From a checkpoint of a small mixture-of-experts model trained on Wikipedia.
Size: vocabulary 8192, 53.7M parameters.
Experts: 32 experts in each of 11 layers, a sigmoid router.
Below are experts of layer 4 (counted from 0) of a mixture-of-experts language model. Rows are named router (the router's row for the expert), gate (a neuron's input weights, with its number), up (a neuron's input weights, with its number) and show model dimensions 64-95. Each number is 128 + 24 x the weight over its row's rms, rounded and kept within 0 to 255. Numbers have three digits each.
After each expert's rows: a language model's description of what the expert responds to; "gets" lists some tokens that make up at least twice as much of what it gets as of all text. This comes from a sample of Wikipedia text that the model never trained on. Tokens count by the router's weight.

# expert 13
router:129095115158132074132181095087133145085166122104095136163146074162147089114114100100133116127108
gate0:134121119120133132115106114167082162105128095110158094139139154134121170129152119144140131099128
up0:126137154106150135108154144107124087121108124107139114121117152073115126169201132109143186110106
gate1:107147140119172128107137096135114136132153114136089153134099158153159087117106093093072150107125
up1:182142083125094135162119129130099103114112171093128097117098128127141111111140131142102090099158
gate2:145132103141110142113124135134071129143127117167131104111110110110110162067124102119172148116142
up2:153109133152131155117107150101062130111153124121151140135111089112157124081136127073189151095122
gate3:156124088163111157129131150155144135123142122086075109125144113130158116173124137162139106162176
up3:162178143086130163108146124136097136109111176150108092113139106125129171153150118095140146092095
gate4:074100192142150124138133090132131114123122085113086159136120133127119089108157148132091121146126
up4:154099067140165114154136116107128126160125160110156077153131121187183158105087152091132166110134
gate5:151170181121114133169123133165125116142090147128128122154082138172148106130117130116147096165140
up5:099137156131130160115153095122150109144155112151060142142136094127138113140145132160125101133141
gate6:094116140148174108096116145137151138125170134150122155092134096140125106123174139129081107195142
up6:141121177173080103167124132133078108112121097102146134148137131115175120128124178108143110111112
gate7:136130142102145141125098095133137165157168132117072145146118081101090127134113138123073162163137
up7:101105121105118124108137139137144162161127119128118121148107104164148106113105163133149117092110
gate8:152123094120172104143126114149114099137100168098153139107092169149138118106132132099135179119119
up8:157179159099158140134118162131116147112103126101069166147108107135139080149130145117092139115166
gate9:132135125124132131109100122143129113122134135177150086142129136177138130063124128180114166101125
up9:113149139104141146140128133150095085125134107162127097111160137129180151109140175121134118176136
gate10:181163096087116165120109064149140131139142133149134130163110140160133148125156124126146151171168
up10:129128123111120084116119154154107172135119091171088130098133156154085121095123113133135090116116
gate11:136123089124155144165171145149117138094129138130152141108143094080129139150128119130118127093095
up11:096082146109142108122105141071139150172123144109077110103121144118161084141165143087136143126157
gate12:080118138168096138130127082105152125142146102100105102110123109132136111105151107127118095100143
up12:140118114132128118148175119107122187148132104106110135131099108109138114162066129123142108089100
gate13:144081102097148125129117135075133088135119127114124100133122194134180105130102135126138107100123
up13:086137127147115162136150157109109132132123140143125121136143150113115169132143147157097135112110
gate14:133155141165139117091145138169081125109192116157099148098146082103097141105102148123160125112141
up14:113163109170150122156136148149100170155077069124140147134113143119124178119130131152147140146127
gate15:115130128105053153103166151143116125123132123148148132153159070130105119115086124110122137148111
up15:162174095146102116115148140110091145102140157124153117164154115165093134092103116126148148142118
gate16:153073136181133147132152141145174138100113152104157142170141158136155094132107110126142148140111
up16:092114141095133089136129079105135164134061098114179160149096132152139138076137127161096118192114
gate17:128139140144136175121150121141115126110068074120137140163149135099077131122153161149202095157122
up17:094123120105111148108110080114093134120133119119100114123149142139090123131158127155129108158198
gate18:141097136141150107166133169153103159107128138140089162127131070134146099127104146161152100102128
up18:133122149114147142107112098106137129101130092136092100132154116139139123119105113128096139144101
gate19:093100170102136115130124088107160113129087110075154138111127120133099134146114134161121108159162
up19:097129131128096123149123182106155132148116144110114146128089119188140101131098136127179092129128
gate20:171137149105169113140138118156142120136106111113137127139161139151120122139082145075143153117107
up20:146156145174092189138113121129167115119093175116178103143120125127148113109152117110149155160116
gate21:120149112136119123106123119126095062139071145122106109154122140144170142098100130110125122128126
up21:114105121156129111118111111129151142102160130128167097113138110111087138105073138132143100138068
gate22:155152116120122109134179161115126150132152211140111152099105131140129139141097124111145156094112
up22:133145104101124136145138150127186156141133167111156176084105139150108127165103135113146122087135
gate23:175116085118133090129144148139165093152152137121180121124136175119156127159138141109132132122096
up23:127100168146120120135139117117122163175141157119118132061115111089144113122124107158146124103112
gate24:107140150136126126130147147111145124119121135127148106157142110181133116130174148112162118133167
up24:138130147124122110142149113102151115145087110128089152126117132149130122124070103092133106144168
gate25:134125114160103132128115168116117144105137127144149105157105118148123110091106093182143122114178
up25:169095158126134154123128099135085132105112105145156127178103109117146123141134116129145127135177
gate26:095137108165128097144088127129159138152116140115163127150145182084099147148135102202120106147151
up26:115111129136132129104085122163151124124122147116171143140103138136125104065117159122131123114132
gate27:125111142115136079142137139111141148112119157109061150155146146140127115150126137089146113132137
up27:149132129130115095122122096126144100118155164117105176137134104158120111123091132116118144133175
gate28:149151107137135122128127141095100120078148135118101072146170116141108128111131150124149151121131
up28:101104158096144129125143106134130145170125116087104161080074162105187120141088134154100115139124
What it handles: Sports table separators. Pipes and slashes between cells in sports statistics tables and career lists, such as appearance/goal columns, score tables and team rosters.
gets: " |", ";", "|", " /", ":", " ("

# expert 8
router:128123141144103078083191125131128143095108103149119117136153092163140110129140167141159131132099
gate0:059115085181149131126165101139161114136105116058114126136179129130129105116127160110126134151150
up0:106131118109137134077121132153148143146136098109078126081139166096173181130121128139158132126116
gate1:126083117158191175134138151115140136104086118092145142166173134123117128131164143129161114108101
up1:094141126157095139083121094158083099163131138161098139095108088097138093112119149117152133149143
gate2:136117093132140099133127141114120152073127103115124143103150123113151122113063143142138131109114
up2:124115107135165152186138088096102146115121104145161102144077133148089121124146151136151126163140
gate3:145091159147179095154140134117128121113119089104141111111126133135139116151098131123135113164126
up3:143159095108114147168159112163130122093157147126137132141112135105134156120095162132123170175137
gate4:156118126122116111107130156174140135124122096138100128168125149094109100123109102132111140126120
up4:117145077138118159149180126095133101168124108117141139177082127144164163120136137100098136152082
gate5:114110138120158129146098087102184105116134064153127196152088126110130143153164111159117119105111
up5:127143076148167156148168121161126127131148173103155078139138146123139153134123124114140135171138
gate6:134072157176147152177141114139157112104130132141144119127122148118136077125176137128133080105106
up6:124144174116115126102090119067140132138110112161134142102142122170155175141089122126096154155121
gate7:135110140173116124100142171112102131109159129114133182103101153178188126096115136136121094182112
up7:097095072138112112143120134123137120134142122146128133134100124095122113135136116098131087129128
gate8:115142128127118119098135114138160108131135132114080127130137106127156122105106114100162125134085
up8:133127126084100156093121110079130145116122153127114122113120086160149128163131123120147181129123
gate9:138142144099125084142100123130130100140101168131089136109115119124090122108087127085132101126124
up9:124142135174129111151140099123160105137149113158142152164133118127170125123158115153148135128089
gate10:124141143142166130084091167110151144130148115122144114118155114156138131121107108131115126102121
up10:118144096152119097110119170100106142137106124138163114128077156162186112137130131127095118127128
gate11:144100076139146114153153086114129146133140143095114127158117077140138131131108146153115106141145
up11:102126112124160096157117152144114152124138153138137122104123114118134150105161156149165087097096
gate12:160141137168097077112118130181152141074139115134133127132136121130194100111144130137110140113106
up12:141141096126144122149114171147125118099128110107116119140142130141143143132091121161140141148129
gate13:134148151110139156111134138090154128145113109129097102145173091188135146138112161139136122132090
up13:121088136123118117164092152150139126077092101109154128142100142109115116142149115157158129119141
gate14:156134110161123167143128136120134097089104113094140129121145166111110177118141170133104148104139
up14:126133146096111165116083107128120126119096095126130128117134122120079144133144151141080081119128
gate15:141125117160143109129178164155143129132111074097143122120116132163128121148099146135095159095121
up15:126120132145137111116147102101083142096146098151132119134134160140114150145162120113100153130111
gate16:124139123128153111143128146164169148134111135103165113155132087107145171121134124156139102107142
up16:151146092141169130130134110144126116113141126144124141126123113109126106136104176082132160117105
gate17:142119133094154150155062097098118111106121135141121162140113154134135139143107125107112159115133
up17:128137151128136112169131120178187150118089124125130098145081146111084158142151098142123145102117
gate18:133141091173159107145129154114098082145109154138172143160100151138103135130115139182114094140119
up18:126100136120172137094154100127138194091122128079120160124169121129127087151129143101097124135147
gate19:119120104126103064082176175115109116156168145149153140124112155133089094143132117146101106066123
up19:125141158139086138136144128131136138095100117125142128110155154090120123093123129112102114202124
gate20:156159127099110108058123148156121133100139110145107138142147128142114111155131122191134136127093
up20:130128128139128089096170194122131142088131131077159131102119134106161087129124124120136142106134
gate21:157132086128146121093106151141159158149134111142160128143133129099137157123185127175170162127112
up21:135107100131147115143161158155118164167149105165171105139089102120123147118084120105171104126146
gate22:119102151078129102112115131116138133136139158144140101141100085086148098140074144116130114103094
up22:119158123108087165134131100116126092124105085116113110145133092138116132124146169119137113176153
gate23:158125141157103136126146153155153143110096126137125143095102078127110135120109112125136106128166
up23:112141121112126148114172132125082131128168118114099109117162187127145142146103166153106136140125
gate24:133130148107169145112170102148139132131110106083081138097132132118110124110126128123084151116124
up24:119111154111129157138151123118102138117141118103108126118080137112096103124138155151107083147194
gate25:142107155120118136121109151148156131116130141130116133144144129120150120126169146143122177102132
up25:088112114125119111154136109129110122107134119142138106174116157154129106127154108150146119124141
gate26:130128123134147159074135141141110112110148130146143104127101094089136138119124168090129091132142
up26:114146129126138134089115124139207133129133141144122125094117115090096119090160127122112147144104
gate27:111122155100132137151115096132131176093081106182112116155121118143086157127138119131099097130139
up27:117148098151089064131130124101091125130145133151161107186098130115143166154136144147131132133143
gate28:131102151141163122124144155071132112137112107138150114133128116155095156144144153157142093124100
up28:125145110113081085102141111109130105134120120133151113121124091133131123117130168137129125165136
What it handles: The and table pipes. The word "the" in running prose, pipes separating cells in list tables, and some mid-word endings like pro-duced, employ-ed.
gets: " the", " |", " The", "0", "5", "7"

# expert 29
router:130109133152100083127192121126133138099109109135123113135154087187140096127148164137171130125099
gate0:143135147157104117098100136123176116146131127122188122120115115097167123114134170133145153069035
up0:124118106134155124099143114144127110100105136178082125107136140184142153104151152116172119156144
gate1:127143119117113166099141081134138069103085138142140115145162131134121124140141081108163138146132
up1:109124109143202125091120124121132144116168169171128142161115105132087129185154118081136122141159
gate2:157147125111099160137117153157163115121106138123142135110130143179140135100179140130162082139144
up2:147152140113156165171127194146138123157114112121157125094131159136174107110139114140114106104144
gate3:147175166143141095130169126146133121080142115164145128149099149153170139125121117115115098163099
up3:157128156149089128134158097129114105118201137146126109134114108152086121114107124103142145141122
gate4:134126130122102129194096140119133147118099126146142100117129104191124105105157165154133122139144
up4:162135080165109184138138123121108130080115126131174099117127133161143150135175152139109145171102
gate5:111157158141134098159123137098120125122122152123161116135128077118093133108126136136147096170135
up5:126084061134156122152132126175137113187165140127147109145130136124117158101154148120116186139155
gate6:100109185110184088130145064113119129140169131119138113122114116139152127157132120132110147126152
up6:161165120115105083124162148158095175106113145137129148155156138140140165116084114112146101149142
gate7:127133142124182117149156112146161110122072090134136113081130137168139130147144081141148142122099
up7:121136126092150161155109125143120138143115124191126109122110117131084116139136140140143158085140
gate8:128104160117175125134119131121124120114098177109136094120154146162176172125121152127130123098136
up8:150101106093180115146111123133124107165149125115148106119128146126141108102163121151128157125095
gate9:101163153126152121138161113177152091119124109121141116124156102159139129129145149131165122144113
up9:101120105131144144148143154107145142140099145103160094169195112142111126163120107131118103118111
gate10:125115138151094134092161118132114165100143151114138092114093131146103109137120123117110114125122
up10:133121100107126139081108132097124120107105124170170165117110159154133120111162125116128114125100
gate11:172123122118112142126147050122116120083132126116169093124154115127102165113116133141171143151115
up11:132118126116152106097138137117150154085115126108135126129135127131163150141117099069140148110148
gate12:160150124129089137218188119127103129167099126136128158116115135173143121119149114107150109153131
up12:086111119144145097120058136108096123143147152114147163121151086133102138141139151135126144120118
gate13:142106130136146111131123131138151158086116099120159122155112107134117103163133148107120163124141
up13:172104141073176096118157091150118123078111135103187121091149119146137152125125076139122151134131
gate14:113122151143070132153077137155167163102124094110169097111154127141116121129143156123117119099113
up14:117146141120116104137135116114100095070132125173143125144158098111158160118070139116142132132128
gate15:108185150110120117124188154148104138141125102155152089155154124112133148151117106180097078163111
up15:155161189134095136116112124129146093131134128099096118166154123093134164115135112137098109140124
gate16:129119135119123115141110158146156125159184111079141074119132126141155064104145140122134100125109
up16:111151119117178123150149135182098112091121141139123172160116094118092113150097145104139090107154
gate17:149078128172137101181139124088180131095135151134131156086143122105130147132119116093125129104112
up17:090100125120133122119134146091132137103077119084135136128165137108155096094109141165123127144120
gate18:126105159127120134105158127152100127151122119177155140142177142121119120121140137086155131126117
up18:131113114139145126118133127119155174121103120182139122124140095130133148128138130102105090123125
gate19:094077149131152145119160123116123154136113132102123114064160109117126125131088114122124105142122
up19:109184100117150104175115139145120090139102111105099159115143132106117148141172119133091141125108
gate20:106148135116140098135113117134108133151139132102111133131133128114144123130124179167142134147108
up20:104157105112148139103149133170132116090150130105112144109123084104130133105132132108135103132123
gate21:137120148179140151124125127111110111119143136106147117123124123158162120119135108140103119109114
up21:142146150125092132119171090111117096086139114143112128150145137118169159126153124126174134139136
gate22:098120105153161143113173164106137114092144131121132121160076079120126114120120106151145151133155
up22:163127143142087140136083091104126097166123142104119115147148165133150166141137140117124129104107
gate23:114105098158092143088140124100157140136118148082121104144079082131118119093144100088132125106130
up23:145143136139129116137136142144138134151126122131113113155102162089127102126106127151172124105144
gate24:093133152139137088155143127107099137089146145178100109153136123147060132146114162136091154109163
up24:151124148193083093108109163114128130127153110141182153154088123157105135131118139156140103136130
gate25:118136109163105113093094115140167129151144115165136117165076164085147166132109134143102082136132
up25:137100152138087090192137158132108144119159118128099140177128111087162161150138137142172117146160
gate26:157145174130128154101156090199113110176151080139126123141150135129142151079144145116171120154106
up26:159120079105127143143117126172103126137167143127138124150108088149134127126100114121130131090143
gate27:129154132168147179070116122100130121107115163111174109132058118147126139138121048153121119121137
up27:129135137126113124133157141116153132110111087126150114111142127126089099115085142131095158135142
gate28:117146073138126115124199124097107137096155135121127178129076116126151135107110127131132109105110
up28:121121145090145164106133128152117140120122150161128114118134107114137105117120101151155112131167
What it handles: Possessives and pronouns. Apostrophes before possessive s in headings and names (Women's, Punjab's), possessive pronouns its, their, his, and table pipes.
gets: "'", " |", " the", " its", " their", " his"

# expert 4
router:120113134139121082127185117127123132109110104144124122136155095186143089128148173130165112133095
gate0:137118181103049115167136088110157130151157103138131143134140134093099119141062112095133143111132
up0:125078105102184061147127105138120172148126149156129129104153109119115122166132150105143143109133
gate1:073149126163117124113112119120152114098157122136123104134185080191117177122133124101098139128095
up1:133145130084185100104122091081152161147092149144129135149111173154132111111138130160104160133109
gate2:184123118137140099119141134154084084118133110132081107118163076129141117125135104127113112165129
up2:096087077147162133177119164102145152118134138160138122158139129130163119126137122120135129111140
gate3:154159189129108104129092114136137088106138156131156089119170153135158100155142174154121147108077
up3:111105126095124140103114126087130116112137163085098105100136121110132136128105108099152150150136
gate4:137139196117110121103148120144129101106189157105108118139176122122131136109164155107138093132143
up4:137104175086115119131118123140138112099185167155119129134122106125136113119098108102142131096144
gate5:092087159138104110131137128129126170119124116104136118144105123141096189097121107138127118137105
up5:094113098124136144140148119121102120149125198127107163136125153170139109138176115159149111129141
gate6:095147160153131124120103141114089112110123111174153154155147187120130139109160145133118129154112
up6:115126182124077107137123120151136118142180141122116114121125112143108147172121137104147124094130
gate7:116138131115132084154165109161139132096113159131055124093148145123136111113101090096138155147133
up7:149121149147125105121165129142129155167115115140147142157176152084122116105109123162099153116147
gate8:080081116134142188116136124145112118103116129126146112071132119142135075124114115140121067108119
up8:088097089133076087132149136139156122109082109131130118147165110156092083110126105083141091120134
gate9:121122141123128143130128138102158124130133113085133166207131121152159127112127169105136123112125
up9:160150143147175142114139119145116136105117181102156117142138136126140101145125109091091091142160
gate10:156165154108184127105152119111142111102098116145113122098128121136160110154109123149100184130126
up10:114112090137148141141088155136123132160104091092102116124145129096126135113161086134145100120129
gate11:128142158127108134109148119149154126136129116104141128129112100104143154138101148153048067083130
up11:124108122140124133127113164124155133122146126070151129126126150108139128136126160177097065127144
gate12:111155129123115138080110141133120133118112166148124154155152127125125142120127137135123103144160
up12:155179121117113131065109155098108125176137128131165116109131151176165139144121110112132139113154
gate13:140100097139193100113118135108100108152119113144102149131123102133129066140130128126160183137154
up13:145147110125098110108069136108154149082124119089146101076149099135095126125113124185154114104126
gate14:117124112167100126145123128106100118122096131119122136139142151147152132083136124110131105198124
up14:156135111089128144090130152134124168127092127077099095138101132127123130133149081149119134078118
gate15:127145142141172141097133126089102111112104083119124130121142132106109105130160105139150104127109
up15:152154151122125124134135102111137135092125095109107136142127138111097155153129139128117124062138
gate16:120132171095139135119139143136163132167094098099094108131117156106107107154107142137147133094077
up16:126151083122128127154115153141142120127113117124138146122134152148117125133131140124165157083129
gate17:087142175099097151144153093136127118149173115085102106114149132136126146146134148134139088160104
up17:134110103128122160096147096134131155128112127147139124104116163125152134153131149171101148129110
gate18:152130131126105077092157176144148108119093124094096125081118129119115121156120151116082151094123
up18:120139127139149127135176140117130125105141124119143100139126136113127096093135152112123149120100
gate19:143150090134132122134135129140117144146147152116135133113120147157111161111090145160105118090132
up19:146160123126145124155122146090117124166100121075099119106132134156103094111085088144164140088180
gate20:135128161114114127123104114141188141127084103167116116130099165141149127089132115154103201130129
up20:141115123114125129130124121111144100139145094150141097133121111139129134111087127108106139126116
gate21:141121111150148128155101101120132133131124087155119115108128148119074132125136091139142106118111
up21:149137146127141120136158114138128157160135143141165124116115085152122156143093162089141099101098
gate22:153108137133133121119167177073133107063083114112099132156159106141135111106172121101143093110106
up22:163095093107141119147145112130133141079136149162147156145148118121122149136118113185102147115122
gate23:090151152151108145121141122112145132152147089109130161113112117115121139118122141142153102131084
up23:109142139101070131145125123099146126111132143107135118153148135111161122119150161151138100145119
gate24:141108128128099108114117153161115136150076133113108136188115112148103090117153104094122145109126
up24:127125116134052114121121156111146146145105170134145146112105141151127126099149133089134138126118
gate25:095113134157132116153156149143174161131148096085113121158114133137139109108105136117130116152133
up25:150068105129137116158111156109122149122102145131158151113148128112129157094134120144165116131150
gate26:100125105139080123154163142128110124147124135124128129167145124147174137167128108093161080149133
up26:105140139144174114163146113114121140055153145115079145149147133135176098139140181088163129093144
gate27:138146186146100128128132170138178110122145104137151136092136130120099117124141144127141111146122
up27:144104117115162140188090127118130134111158141097153174173135136138114090133171078130101112140143
gate28:119116066167128151115164145114133137091066103103112080115139118117149127149147113157134130147158
up28:132134118132129172115116096109151114116144144131142119129139146133142153173101107146062132131172
What it handles: Plural and quantity nouns. Plural and counting nouns and determiners in ordinary prose, such as pouches, forces, unit, each, others, one, plus single digits in number lists.
gets: "6", "5", " one", "7", " the", " not"

# expert 7
router:111123124148104089143188102133143128081112096145123100124181097185141110131150169133152120130101
gate0:112134140112123129166073088160137143154116120151098185164125169186141136146134168156102136098152
up0:142114125112115143122083137152122121163094139141132136122147146088156140144142097105126132076120
gate1:079120112191158136163121122169101138113124067117136113131142098062122107152158141119144131102106
up1:137096158161181107150157143098131116153108123124145164129077100086141096152126128140114124100119
gate2:102096165137159133099124112139124113152135117103082195116103113132142120122130107130078157153145
up2:076080151146139130154099096113123133142103105173131153116163147147193151093090159119102136144105
gate3:131117137089137112141152093138178129102154140097119133102151141126118148138150146114130118148106
up3:109099148146161189156143114138139173091124162145139115151116152091142131125111135145143102142170
gate4:112100115151155093132166126136120163109152082095160146088141141130115118155127117145103130089139
up4:111136144105169125142140148101131138109130169158111135186114104100119107110172152143130135142112
gate5:112135102124107122174109121157136118115124125115143137148163164100140147130150140105126110134129
up5:179154112131108157164100118108157115101110165163157125083106125166140138153116125163138188103124
gate6:125124123125135092145148124146168114113157118147095120131091118158132158091113128139126141124124
up6:136114095183160129111115088155125123164120099141137154122158118103112157141164113130095140157160
gate7:117124160165188136110146131135135158131149135164089129093120104111141135124100125133101133148074
up7:148146141123158105140127144134127134130114126206121144169125113165135121100169092178134112129101
gate8:132143102111091089158078148105111118153138164112111124101105148153086124133144106086095107170130
up8:162166122082087165099144139135119084128157119146140133170097132134100116137174146109136155160132
gate9:134067084106126114148144118108147160135130121148136119129109116131111148138101114108087121172198
up9:147137152097142122096138126117125126069119172153125129061138123106102117154121140135145109147128
gate10:131121101166134158118116133161090140171149102157091146142177108114138165122172163080080156132168
up10:119142123109108143104124123148151123121125174112134093126167165124152131088125097142146116110151
gate11:149135170108147124114091140142112116098148163086093148157171152109139114146146140088143143128137
up11:121120129114106095119127134155124083087110158106166127125153123121140177138162145101138116175150
gate12:125122141107155120215141127117091135102125087116106095115119097156149146134096140170094132120115
up12:108082163163113113147131123111122081150136099104111154095095104098145126117150143144130124148117
gate13:117165139088108121145159075128132117133088168098090158104135136132110111106087120128148111134137
up13:157110148093147124134107095103122133156130125122155084107123124087091105147129058120131136109131
gate14:118162132142136146195164113152154106098140105128111119081176093123171112125160128128108116161147
up14:168103094139165181090140170138138099136154111153122107132114094131158133106163096098102139102159
gate15:145149107135134136127174111134142121068135177154067120156137108137137146155122097117120125148140
up15:110138125102115090148102125138131150156102114122110102121100135113115131157124159155106140153103
gate16:143119157141121110124110113154114136139105125081107170129094143093143086093150131126112092165125
up16:138148158079117106151133139083134131136122114137156171124127164170064115161133149109095132129178
gate17:092105141100124107145131114121150113090112097099150140131120121146180111144112139144125103090159
up17:164101114133104104128136136137101152119143159111112131098138127118119129113093129094124215128106
gate18:085150135117150121122146129121135159164162106116089091136123128118115205124133094118095118150113
up18:156105123153141086125080162086143151102091158078119098103123121122149138126145118100144176115136
gate19:132131122124115107083109104159099163116156170098101102113112134069160158134157154143111129112096
up19:135105065191108137118138137124125121063168126129139128149119120129090113091157115099182106147118
gate20:125112168097151144155131095153130127105126129108097153166108165058102151131134091147157152102130
up20:098139088139131118105117104183093127148116097144181101148153159128140154092150135141179123157096
gate21:111138132146098140128131140147134164103147147072093166137124130149116135144155057145142108158145
up21:147127175128139072103151126162127091124128134130183145111155134159152076127103163131104120127119
gate22:104164177129110141051145142101123119120123157121101132132136117140086118095115155117107157128118
up22:110138094122113070089116142165165130130173125139133130140150143122123173146167172157140122136151
gate23:125137117075078130091114111086117164182139168116099142109113154126121168143083137081140149148129
up23:146146117121168126160131132109121110161133090135121151126141067142160136128087130118151149134118
gate24:161111145124176102222160149129131131099120149066143149121138088119112121163096129147113124163154
up24:119128103128156124093101147135135108108163119139114104112148137099105120140147126115153145125153
gate25:115094144093139097162131116114122081174146158129161101111145131159161104135139149137125162124138
up25:111127130164153131162163093127136117148134135112069111161126083131147125089108154145171122129083
gate26:124106128111091083142164103114136145113130137147185097169101119149112140197143114114151145117118
up26:139132191114122130136093101182073087177104114120132081119159127134120138066126140095133130139111
gate27:119079133182160113137126134125124132112152161084128117118112137110124122135145143101157122145140
up27:089151145109168136131105114095113101136141129147110111152119146167157125150143154098119106106098
gate28:117099118153041139129173170129165100133141153105133135153156138109163105124117162179120085116148
up28:123079123127183140106103118116145153132150139096134137168150130109175125106154116104148122130136
What it handles: Locative prepositions. Prepositions after verbs, participles or nouns that open place, time or source phrases, such as in, at, from, during, throughout.
gets: " in", " on", " from", " by", " to", " at"

# expert 20
router:074149118170114100117160145154152105091128132144115109143149097181153102130126169153145102128129
gate0:125143136134110131111136161138068115086124097146134137094080167092135113071155112171129130128107
up0:150145133138117145114115134144138146117112157135137101156106163131097111138159119178134127100180
gate1:132094133145141100140153105113131156078129118105168111081131090094160104140176131093142109104153
up1:114126141170089160190148110147157140132115157147109120178140101159126045117154115129175153112136
gate2:109106094164143147091146132105154119120125129103111120143198143095151108122070116141104130120096
up2:143154115113108083159110131122145116108111128154148130124119128135150114126144142119122089130127
gate3:150133148149076096129111155062117117137168121133146126101131169114137190118131110148101144140128
up3:119153103160168171107138134121122139157106125150131108133161164140131135125141121134191119071133
gate4:153107124137126066113130150113081136139155124141117155114117145113143143078115128123101125130152
up4:104117115146137139139153179148138149115132169175163137140098126122146127150147130106127086079143
gate5:137099119119141087106150115108132147100173160107078189142119146153119101126111159125102108138122
up5:107153116134138122126130162085098116161138109146139110148155115166151134099111114093133142138139
gate6:099145085123117138093157153114128145097147107101138113114092115149159121090143168105167149090156
up6:135135114124087149120161141080124119110144140128076125133101089113161119138084131158105117164069
gate7:119117161107106130159112110138136128096174118122124141112142118111137098111137157140120140125118
up7:130126151116135107129140130147127108111134164142148129104179143110145112169113125133108125152080
gate8:129159118131103094081107145150144110147139119125117132121140155125102109121108119147098125117128
up8:139135107136117152113156107161130143104173089129187102122130137156103154046140123123182125110192
gate9:146119091172156160109127161152114114112147150125146077173141130139127165127154104141129142114156
up9:133119159098115115138131090119112146087099116100129145097137138105097159115156099071089110140149
gate10:097143096159191150164136150107139155123122118137137110107134154151132177085109133129173129106160
up10:132160131123132129135117132106138079178117109097123127142112107152092156148149143121123123133133
gate11:112119122144118136100146150117174115111144127147153093154121118143144107100113111096095159148118
up11:118127118113156138131107150125130138173124088172122081159133135151139147195172112114148157121119
gate12:140167114110104162131128135134153092107144186132094148112147141124125156133107170153188105123107
up12:129145076117122099153144134129136125132109106112103113130129152138122116089099102151194163127127
gate13:135143132138140135150118124152123109119185102151092164084095119135115186114134126089143134152138
up13:150138113116097096132122097141147145104128143141128115166109169139152102131133121155093115120142
gate14:139166129177118139147189133177167115163133121137133108121148161127134138111171121153137100166110
up14:118123079156098159143115119130121151139135156126128119111090116111123086143112137111129125146126
gate15:106117126153125130100141136129161169164117134133126089129136138127124160173096107124136147120140
up15:149158138112123122165181120182159142175086108093126100110135145141125126187136124174134125130110
gate16:108116163104100156106111115135113132121161104142179130160111150132083104145161103179162123137116
up16:096111125109136068147144079156134103108094141162134094101169133116142084133145141110139087136105
gate17:139111072114116106131199118136126162091122147098089199092089075102104123119108164084127107117101
up17:150119195127091100123112121111127109157089117108177130132145110139107145198124117131098146129082
gate18:146120101156137134124153105121160143146156067111125149132113114110150086142148164089108109116098
up18:163115127146125086072161169138134136133134164111133118120125133112128081159120115143098167114127
gate19:109113124098090123129136134100164149151142117108115162068142125123156164130115110122128154139097
up19:122127153087144148109089133120139137121125098156140134120146147125116158181140135134120164141108
gate20:135135139114118143146100127128147089137079120133156099136167140135133138155148135141126140134153
up20:135145152091094144153140117124172113092140151116084146119085087159117137134120119134068136124110
gate21:106133146113124071103163132124151139113119110116108110147097080145130138154083095113125131093138
up21:135094165147122143123174143127159132096076093115119156145154147120152110208133102126112100107142
gate22:116102138092143137124117130102134142116125106096123121122160148093131147154160100140156092161129
up22:120132143104125164151097134119159135144088082136126128123160140107047126110150123140144105139135
gate23:122154150137148149204127136122100130161103098105127159154127152111122139136167096100144163105123
up23:133080169123126109140145114102071144164140107113133109122164122117106061057114112137156122138115
gate24:130086115139150100077165139105091142092078100130142168114112129076115100121134111114149143094111
up24:115111130100084117136117122138130131125093144107102088151083150148130107126129131127119129103137
gate25:125110101163109147143141116084107128133103147140178126133167169115125116140096096129123126111085
up25:120094156142082136103129101154168149124121138166102114123086114091099118137121180097120146124165
gate26:158143150124088137157166102140161137128099147120136105112126145135132131144149119136069115133115
up26:113095125152108102141108109117183144142129138137111122147138138129143159125081155145113141129150
gate27:098115178143183126126107113111113129133162091145112112138156127159099129084141147088154144122103
up27:115152106116136161129107154105126111121117108093135113163122129125132116117155122101110181098110
gate28:128141123097183156120128116126097133080150114143134144121113114133136155142140120114114161081152
up28:195148142099117113116136093127131133121104138098090147131143150122175160115151113129098154105140
What it handles: Conjunctions joining items. Coordinating words in lists and clauses, mainly and, also or, but, with, &, dashes, and subject pronouns like he, they.
gets: " and", "–", " or", " with", " he", " but"